From a checkpoint of a small mixture-of-experts model trained on Wikipedia.
Size: 11 layers, 13.1M parameters.
Below are experts of layer 3 (counted from 0) of a mixture-of-experts language model. Rows are named router (the router's row for the expert) and show model dimensions 0-127. Each number is 128 + 24 x the weight over its row's rms, rounded and kept within 0 to 255. Numbers have three digits each.
After each expert's rows: a language model's description of what the expert responds to. This comes from a sample of Wikipedia text that the model never trained on.

# expert 1
router:124167145110146144135117118120150127163117139136142148118116120168094122119153091129141120105067127103091146144097119078120136084117139161097171164164148117149142107139075109167141118125131140110127077117106115123124123086111153150067113159149165089144126113106128111132124114093154121117064151156141118130147096147106148119091098118115143113135149131109125187114097121102118133137122
It responds to: Name-final word pieces

# expert 63
router:109170091119140126146122122128118139112124106136131133117113164094122130137131211139095150138122129120121135113148138152125119123118115178133123123179124114101082133135130134154113124133091128059130145123113140120142142113134197145053133154147151131115125101147129114081169145124136119095092113131085115151120103102128124131117101118148119035133106139106121148150126119126117100125106
It responds to: Predicate and content words

# expert 7
router:138159098126139138120126115131113157135128100130109141133143088108117157120139122131134138107171142146101105155112138114102115113128177087123082144126065122134101117132095097125085130170073114113131132066142140082121120145084130117111130153133091124137111142103112100132156145087098099133071138114129156125122130082079054125141110155145132141152153123119131110113098109104143120106119
It responds to: Month names in dates

# expert 59
router:102082127124126135123071103134108107140134109126173131105189118158151122148112125142096134101124098156135179088151090106140076110161148136125145110124077131094147099162111115149097150111125146121122111110141130127162160159093135206127102134125110142132113109137130106099137125121107121140084116143124144159137117140160083158114125140140120130165135138070109125156160138116108113151131
It responds to: Coordinating conjunctions

# expert 56
router:119195092115136139127121123137116142129125118133225132117127203150039137035142145138098153118132133142115137121135083132121121119145137155128126095113121107112075100147131125173124136143114136089128142115119127130138144131131113153086130126134134121119140130090112116129154123121143107159107097136114138129125111120126115131132106121132120080181135127091111130135105131123128134118121
It responds to: Clause-ending punctuation

# expert 29
router:135179117145157152111102111096129149164128130098093127141157134109117152141120104147103139119130090137112118107129127091126109095121114149077098157105113056144098115139152092111115166146122154100156126114149129069109159099106127106121120095153154105123121103125122124121125108146158111177120180162153152154158126106133092137096138145097109137120139101073097126099131095128133094142118
It responds to: Year endings and ranges

# expert 35
router:091178142088153108114121115120109135146139119130129148131150106082093125090113152090143189094096154170082103129114104141161087087144154149113117100098127108160133119147120132129116137136157176109119124126097093111174105141162140144104143125117131139164116120127118123134173073161127121146105145124110126101099127114122145144168082154122109112097129165108112140169121120115141098109125
It responds to: Prepositions after verbs

# expert 55
router:133141119135145143095125117104140172115137089157169132130124161136139167123150154114096151131139166115097118113154100128153133129162116150115104114101130123076118128181075095155148130125116129104134128133129116076115142093109131173107161129161117126155158091144106108148165123125131141125125090102104142098133087108101105116185150149135163117111139109091114115127111087113126075091094
It responds to: Sentence-ending periods

# expert 5
router:128144140101156122165105112112094121110085122104129160109111119099099119101131182099106131141109156100111159108150142135165109076123109105118146116141117096148144125139115137150132090147102136119130165125086120130157164091107085148097134120135098088123127153130087124144182122149142123147129130149115129118160077158143118115112088170161160144159188156118119141156140141105132097152104
It responds to: Mid-word syllable fragments

# expert 45
router:126115110105152147128114093131131146101104115151074130107123126157117125142174109157142140066149182157115132151141098128101118119111166137086164128127115150082082094135117124174094117128102147119129183154109087130133110123142108105139134124131171110138150120111086149109133145066146098161122131154135135109124150116127117158114135116116154146144114151143097117150155105199121137138117
It responds to: Institutional name words

# expert 12
router:096128153148146102127118094109084131138096120176118111119151168160142159103140097152088179080134119143102122155139100133148142120147118176137092096111097123142114182155112122171127131151107138121141119136131150119152155113157097111138154121125118105129152119103130130133146156134117107098057131116099166091116134117122102134134136147126151115136113168136158099134186116181101106125102
It responds to: Opening parentheses

# expert 19
router:118239032117135127137131133138118150139123126138144131129123179137087133077134159137139151123115133138119122148139060140141118126141121179123134161130114111114057115148122132168131129138105124091131131128120118119143135118139138137080125131139133140124133148108123120113160129115142115117101120138096129187116106119127116125136110126134118060159127138099094136152130126120123138126145
It responds to: Plural and word endings

# expert 49
router:130167106127136164135119105064119155117125139151108127136157135133114139117169128140140152147121159175120151168150136138101153135112155110090137145167121108139076126119094124184111124125113138144121170104080081124151158110136133119079108124118161147089106133162098120133140100128161159181146162122140131120161106105095103083110130104140122148115111164117105119163136143145154142156151
It responds to: Table and election headers

# expert 36
router:129109123105144115131104100093094158144104105137136119137203168127094161126153151103117125131150146133134124129139118119156089132102186104105179137154105103094147147141159140127107158136106157125140152109113153136159106111149094111141093146137170111140143074174119105095147135101127098124126120119144149121134124127134118112189134132153133169116125171128061125105158119164134133131115
It responds to: National, organizational name parts

# expert 0
router:100179114117150083116123123120161148124113103114115158133120122102093144121174144121168152114094152139115123165140083140123089132148110147102132095096060126070155125123161121133126098132139143091105148112132126067132134142156166100106120152124133155130105115112116055121109093129142132131099106159133108130108125121088124115134132135165097120108159135144134160135165142099114114137164
It responds to: Verb complements, phrasal particles

# expert 27
router:116252096129138133132123120131121142137122120133161139125152196142070135004131140136120153122130136143120126133137116135110123122156127173123132124095116118106101120162118128140129132121112130102124141120129117124142142130141133148083121138135142131132143129072118118127162129120141113152107173138107128113122109118124110125124113117138124087169143121095098130159115123123131122125135
It responds to: Sentence-end punctuation

# expert 24
router:118231106124135130133124122129125144107128111142186127128136194161047127058128168150111153116124132156119129130131134128147121118104142182127123096131125118110121119152118135134127128142108126087121140115128127127152144123153156167069120134136124155113123141112119111097159130111140105121101113130108123136132117130134119144138112121140156103192138126081101122146123109121121082122164
It responds to: Word-final fragments

# expert 44
router:141121136087130127103136113146133180164165078130128121105133140106141114099172141187128166140094153136096131148169090132143123136115118166130111086157101120147112167132100106120133133185129122107115100126107092112128138149147113136139081123115141118090128143141111107106149134045150128120131128141096146115114128166143062117118102126123127133158109130087087120130137103108115144108119
It responds to: Auxiliaries and list introducers

# expert 47
router:122233093120130128132134114136113141134135115136185126128126179172105130072140159138123156122131125149124114117133074119146121115149113133125146086138127119095129111152109126144131133153129133067129147121126117132133147117126140150067127137139117122125122130107127124130167126119140112154092079128102129156126110112132120141152108118145121055193114122089085117140133118117117103131171
It responds to: Clause-ending commas, conjunctions

# expert 3
router:142116078144138078118108099125095128142088127122094116129097160129139114127152132120124153106114155122105165130141100127129134091127117116121145094072126104116064087146133105139148168110116114152112179116093089121128121090117113154115099127150104129118087171124100104090169117147154112137105111107086113149139122139140138090118121112141157123098175123093123135172152103157095148106143
It responds to: Plural s, word-piece nouns

# expert 62
router:142135073111142109134105120120131136130178134133144138121160113120101160119148152140111156118155139140092119138129146181115142146175139133118116077108145149078091097100128139090138108137180143111158176106104091117123135154174184117128088157141108117098104129154087110115146126099151093137118118123095121115137131102078150154168128120109150092116145114117142097137145117126140122087151
It responds to: Syllables after sh/fl/sl

# expert 33
router:104141177129126130111108095140126157085130086117171174105097137170083121117122102092108118160089155137121177135127093127138122115100118148099131135134066123126117112119117125106160100177116178106123150079140144133131099160111114134111152145144133126129126139109127138109154114148178140087057143139145140097128096114107106137145094115119126130110125118122115104126178114125136089123116
It responds to: Surname pieces

# expert 48
router:115251122125148127137122118130108152113126119132154147124146139136126129062133186133134163098121130133115141088135216143109123119131120137135146087155134108123133139161138120150125133114104128071126140123122143118142153147131095139083121136117145121093133119121121121106169150126140141156110195136099125130127112106122113135117115118126090109131126133068115112144129114118125112114151
It responds to: Determiners and modifiers

# expert 50
router:130243067121143139140119121126107139115111128146177127133161181143099135044140171120112135107122136128116136135134109127093123125127122126117119124090135133108107147152118119189123126135117126097121134121121114131137153128124197128064132135139134125111135101119128110127165111120142122182105154131112135140127106120134111121114106124124103082165119114097108144123115129124115136131147
It responds to: Name and word completions

# expert 22
router:139145109141144151120109111146127188107148109133117134111172125151151098113126119148093170120161113152083094103142121120154121060122089150083105153107107090138085124135127117113137141147129139076146114066104123093124140116132133102105101102130130098148150123104079133121116110146157106148146162120146123140162113119119105127105122151114106154111127087100075142136090124156152103156110
It responds to: Year final digits

# expert 42
router:129171100132137129129098117088111126091133105136112168129098108161100162141147163147141184107121105176115119129170134144089149118084125078119156136089103127126125120154106125144132114099104154120139150114140147128124187143138071123078130117132121160139115102123114135162162138120148141179113142132120110118143101133123134131151078147139069130102107095138102137116107099105121117106169
It responds to: Time and period nouns

# expert 37
router:102134095099149124167117090144110135150077149125206118120098120094106123124165145149077131131124142148127155110167106184143112111139130078119099149108111112091152156127152166139117103113164137087140174117088101096121161146150124141119134150133122119151125110163092114080133102137136150121128126146133120096135111121145127145132157129184107113106159153090137101121116135137141136155132
It responds to: Mid-word stems

# expert 52
router:128129176126178119150096108159158136116153111107112141101114120139117165132147140122115145147127148156094146116134147123134135128122113163114075170096162139138114162111123107106119160119119171132157127128083123135175137141121086144115125118135117153103147100139067131130114112096105160140118131150104106132101058142136158154143127155113136142146116151119087166121106154117141073085180
It responds to: Mid-row table pipes

# expert 20
router:084158153127146113116118134131154161137128129139120116075153128148110133143138156122133161126138139111121101136148112123087102069121152114123104139144112109115095126164172153146124157148123103153190147100131133128128153168106127177119108151126161142116101163105124106152152080131144150146127178149151160075139106117152111117177091089144146108117130068139115116154148123166130130136150
It responds to: Sentence-opening words

# expert 53
router:104137096117143123122144115091153157172124097144139148114119152118106115144144129159149181151134152142124157157134120130109151119102124127122156107107143120149152128165153123155158121132119140090172112131155178145177125098167122142131109144166097111119153093162131080176112155097138124097127119130140131114117126086120131134146072107136140094172083160102134106149158090100145118140081
It responds to: Adjectives and auxiliaries

# expert 16
router:125143126124131121127099116083118153120148103138099148103161162123159138145116138114152151132158079128108099155123157143123133145153120131118174161126066116137105171133118104145128132124105145138130158104114114127187122144130173105102087118115152092087133142167127057180150151119129166128129101143150135101165116097126107133110141087149149144118107122085109116121080109150135157121105
It responds to: Country and state codes

# expert 60
router:112135130108145104139114081114111144103101124146099142119099149199116174110118147109179168158135074129104123146159078155091131141154145122143090103127129129138113141168148140095072106144161113152172155119108140133121174148117163121126162127136172145103128139109098126105119126112130093160123122114107127112137082143124126158162129151116158130095105112131120154127152110094138114142149
It responds to: Role and title nouns

# expert 51
router:129121107101165065136109113129173116161077140117091162143167164135144142109133163165119151126105151148110135095172139108132164093148115144118183121082106127128102118142137129126104115131122147123128167086114117148159141111149138089085125133173158092063119121159114131138118151105140142140136136147114118126110122115098113154108136118128099116141162079131113163104135115136150159152151
It responds to: Short word endings

# expert 10
router:138148118130130142162118111153160171146140104115088113115131170121105125108147125181061145179110108118105119165134095106126111105171119151106091113138107124133124125165127088136140154128109161131169156100138095134140106168154153125082103132129148126127125114127119136127134151101153150104082141187145165149121127104123118125144125107101137119136122099101066128113162134097089097107140
It responds to: Main verbs after subjects

# expert 26
router:126142114117133139156083110080165153152120117118164117105127138141101148089135163164151153101115210092121139126102163124134131066102143120121133119177110152106114173115099125139095161118115135149150135134109162127122105092112124168109121129166123130097124156137117119182120134120149170087094115138120128119124113127150122154108092125156131106138129134111102150100116148112156165153092
It responds to: Adverb and noun endings

# expert 32
router:086171105109107091104116110123091124086105117120185145119174132104124122072088144152116141105113104125127124093144128145103104120126151107114148122134088144101134147168127122129100112137121136132139158123102149094157132122113121150127111112135091110142107121150098118099113143115117080159122161123110165178125150121154052157156120132127120143148156112080173099171129145117114127115105
It responds to: Conjunctions and or

# expert 11
router:096098134103134134137118111128130139128153120162142113079207108148150157141119137177165160131133175105129127124164152153126097108157175109138105150145130108124107163134162131166081153146091175130151128146100135126110161116166144155158120117144099121106140128121101125088117113100128087170125126095131159104159115167121114115117128151113174118126091121130118124139127099150135157138095
It responds to: Country and nationality stems

# expert 41
router:116217076119137132132119121133110145097121126135200127124155154138074133018135219140097151120128120138127135144133113134144124122159137158124125052137122126104168132173115129148127130129121136103123135124127127125138141128133134133084116132130134124126137128139128112121140124121139104158099118133115130115134109111127118130111107114129152074146116116092100120136123122120122130120115
It responds to: Mixed function words

# expert 61
router:114202085116135118154124123129122139131136122139234143124154139107056138033127117131155143114113146143123129131129130128158120115162132154127179069081123125130131119151124127088125131114124131116133136116127125113140131138137060158110117136138128143143135125144126121140147130117138096150089111135112127072126111113123121144134113125143115114145142124097098136117116129123119171118114
It responds to: Prepositions before noun phrases

# expert 18
router:120131086124128111141088092046151136115118109158130120101160130140113132149125081122149185143105173176102122119122132129149141145144112150139091108139140133094172097175173107115150157159121123109152156123150124126077124118163104152141143123159134122162160104142092116140133102097091135148138130123116150107115132107126131113142125093154096107129122127094100098108159091102126128101107
It responds to: Up and word starts

# expert 2
router:119150123138132110165105097108130170139122102165118109131113105139164131121127113139112110092115135143107162170133135129166127130121126158087213153167138123098125141168090118146132125156127153146167160156119135120120114149145150161122109160156133147130142149119115117160134121132163113163152083143126140148157059105079109118155148156126147096136158097105132135111133152147143140140186
It responds to: Line breaks and list dashes

# expert 39
router:130129119132163182146102118129091140153113094158107128154110108131105114135119105118133155120115114146110145101144089087123136111145148171124132166130156108092117103154092097136112138128133133115110132166103148098120125137130100139077153141153182125110129137161100135105139126118170129119092153103109159138101097128155123101119110114163169062177145153114084114106122106155097091104161
It responds to: Digits in numbers

# expert 43
router:115211055125142124147119125130120131153128116137158127129132177134131132043132107125111141123131128140119123133124138124116128122169130207125130127118116132105148141149101128161120126125070131108131136120130133127144151124120148151076105126144132139118130111089124113118158116115140119150098121137112140126122119109126117131141101113137117078176104115094093134131125117119117042125188
It responds to: Clause links and reporting

# expert 38
router:135159106110141133118116089144104158116153128108159152138120114088115148106164100144121149158123111185116095098130153127134101094140121133115135108139079118131076165142086120202120126142133119124138161136146159111121108149170094134129125108156117090131148121146122125110142070156114140114129135140076127147150135066131133151122102171114096146130118094097135164162116097130110094137134
It responds to: Past-tense -ed pieces

# expert 34
router:119159098100147105146120104096114124150106099169131109167178125151106116110172151122124141126106151129121143171116084099116109116137114207127158106145078082132190124112131128141143150158114143120103144105141148130132132138114126145126111144136126134157146122161128126133202141121120120133077123131105204134103119110134143116159114111132130136160120136109100119150104096163124152108126
It responds to: Small numbers and numerals

# expert 58
router:115120121093129154124128076156134125114171135162140149126116129181102118094175106156099110175082129148110145116138131130121146151139119149127072104081101085119096113126155132105137136173132192098136130097124140136122128151140114104118116134157116155137128098116142105125177138094138140096086148143098134147147153106109071138145101119114097105110158091137139113092110124131095134146126
It responds to: Name middle pieces

# expert 15
router:098127143107140134129111119111098118094092090116159197109121126099126134068110178097089120135126105127116131110158138106156169096094137141123121140165101096130133103160120129125150131160106154059131134144118152119166142117127119130111154135140105114139138114102090132142180085130128107163129160136089133102115094142145128127114081163129144097142153114133073144147121103116121136111153
It responds to: Mid-word syllables

# expert 23
router:117255119121133132127118129132133140149124118139146135127154205135106138066127162153107155115131132133120136149129091126135116120144120161130119061090119121125133128163121136174128142117138129103124133118126117128129127141139204148054127140142157128127127147084117122135141133122139126148104109138116128131129112130128113146112111112132114095173121121086114130121147128114128159125148
It responds to: Line breaks and function words

# expert 4
router:077127175116116083125107100109124172132138129108126116126147118129103120133098091166105206129126152120125138105148088110143106121131094087115126116139138151079135141159160132162148112168120164149119098126125142126155142137154145151113088172132141104155148133146136127067165145102171107122095100108126182135141116119128112104148148108111113145138113146153102135152100135147162142141098
It responds to: Table row endings

# expert 40
router:099158133112139136117118106112150185170088140137148123087192144120134146141123100154130169179132144163107135168099108099109143154144132154136077123102124122082132145145123133143084168107155119170153109123134115109125155160151150124140085105169110164117141136145111097105136145097117115112109097135109105153149110121122110113172141110114148127174111119090123101105153113109132139127093
It responds to: Verb and noun stems

# expert 46
router:107132124104160135109120140138083128098129120195153144113117120161123122102144143149090111127126124141123140127121165097131156147109096157078114167105127110133139090137149127123140134128099145128128123121096121100115114134133150132074133141164138188154146123112091060084199113088141125096115130130098126113167120160143118143130098121114124115150121102121109127093085107142105093106166
It responds to: Surname endings

# expert 14
router:120205087111130122141124122129122144117121116141185141118144157143105144066123205140081146119126121148123120137138116130166120122141126187120116099074131121101092111153125121148130138128114129075128138118127121125146145129146057130064119135134138101123143119101130123121157125116138104135104087145113136113107114130127118134126110126134101068171132140085113138119125130123130078129143
It responds to: Word-final pieces, punctuation

# expert 54
router:099177112165137158129091130152132185156126105140146124103124136152152127090118117163123172157113166124128112114145133153091120086146126118133146133151121124128094144133093116159133149140176138158171120110122124119111157129136128165093121120151103133131138154081158107172146157093153151086123137175124148120112121155087099109127116094104125081123124097137120116118167079141159100121157
It responds to: Clause-opening subjects

# expert 17
router:115122095141149079131111119116156148085142113111108131101133122122106121151148149142099143089089113132101120177166157120108101116153173090150112153080101126104102143140091118120114111169130158125143156139140131108094116113104123090139136144133120115115152104118058124122154090089128118137072127096092167134123112129101115119098124112120090147165114138097105105107157099131133147107082
It responds to: Year first digits

# expert 57
router:104102115082147156110110114106183165162138129158123120074110087139147166110107106183157132093089119133119108163147150149087097122115129094105143152168125109093093154146135127140110150151103120128141138134098110097144155121134098114146150136136165119104137137097091149128136099067127154164150118133145128089106101124126097128169130090100147098095109136117118126150154137132121133149136
It responds to: Headings and infobox labels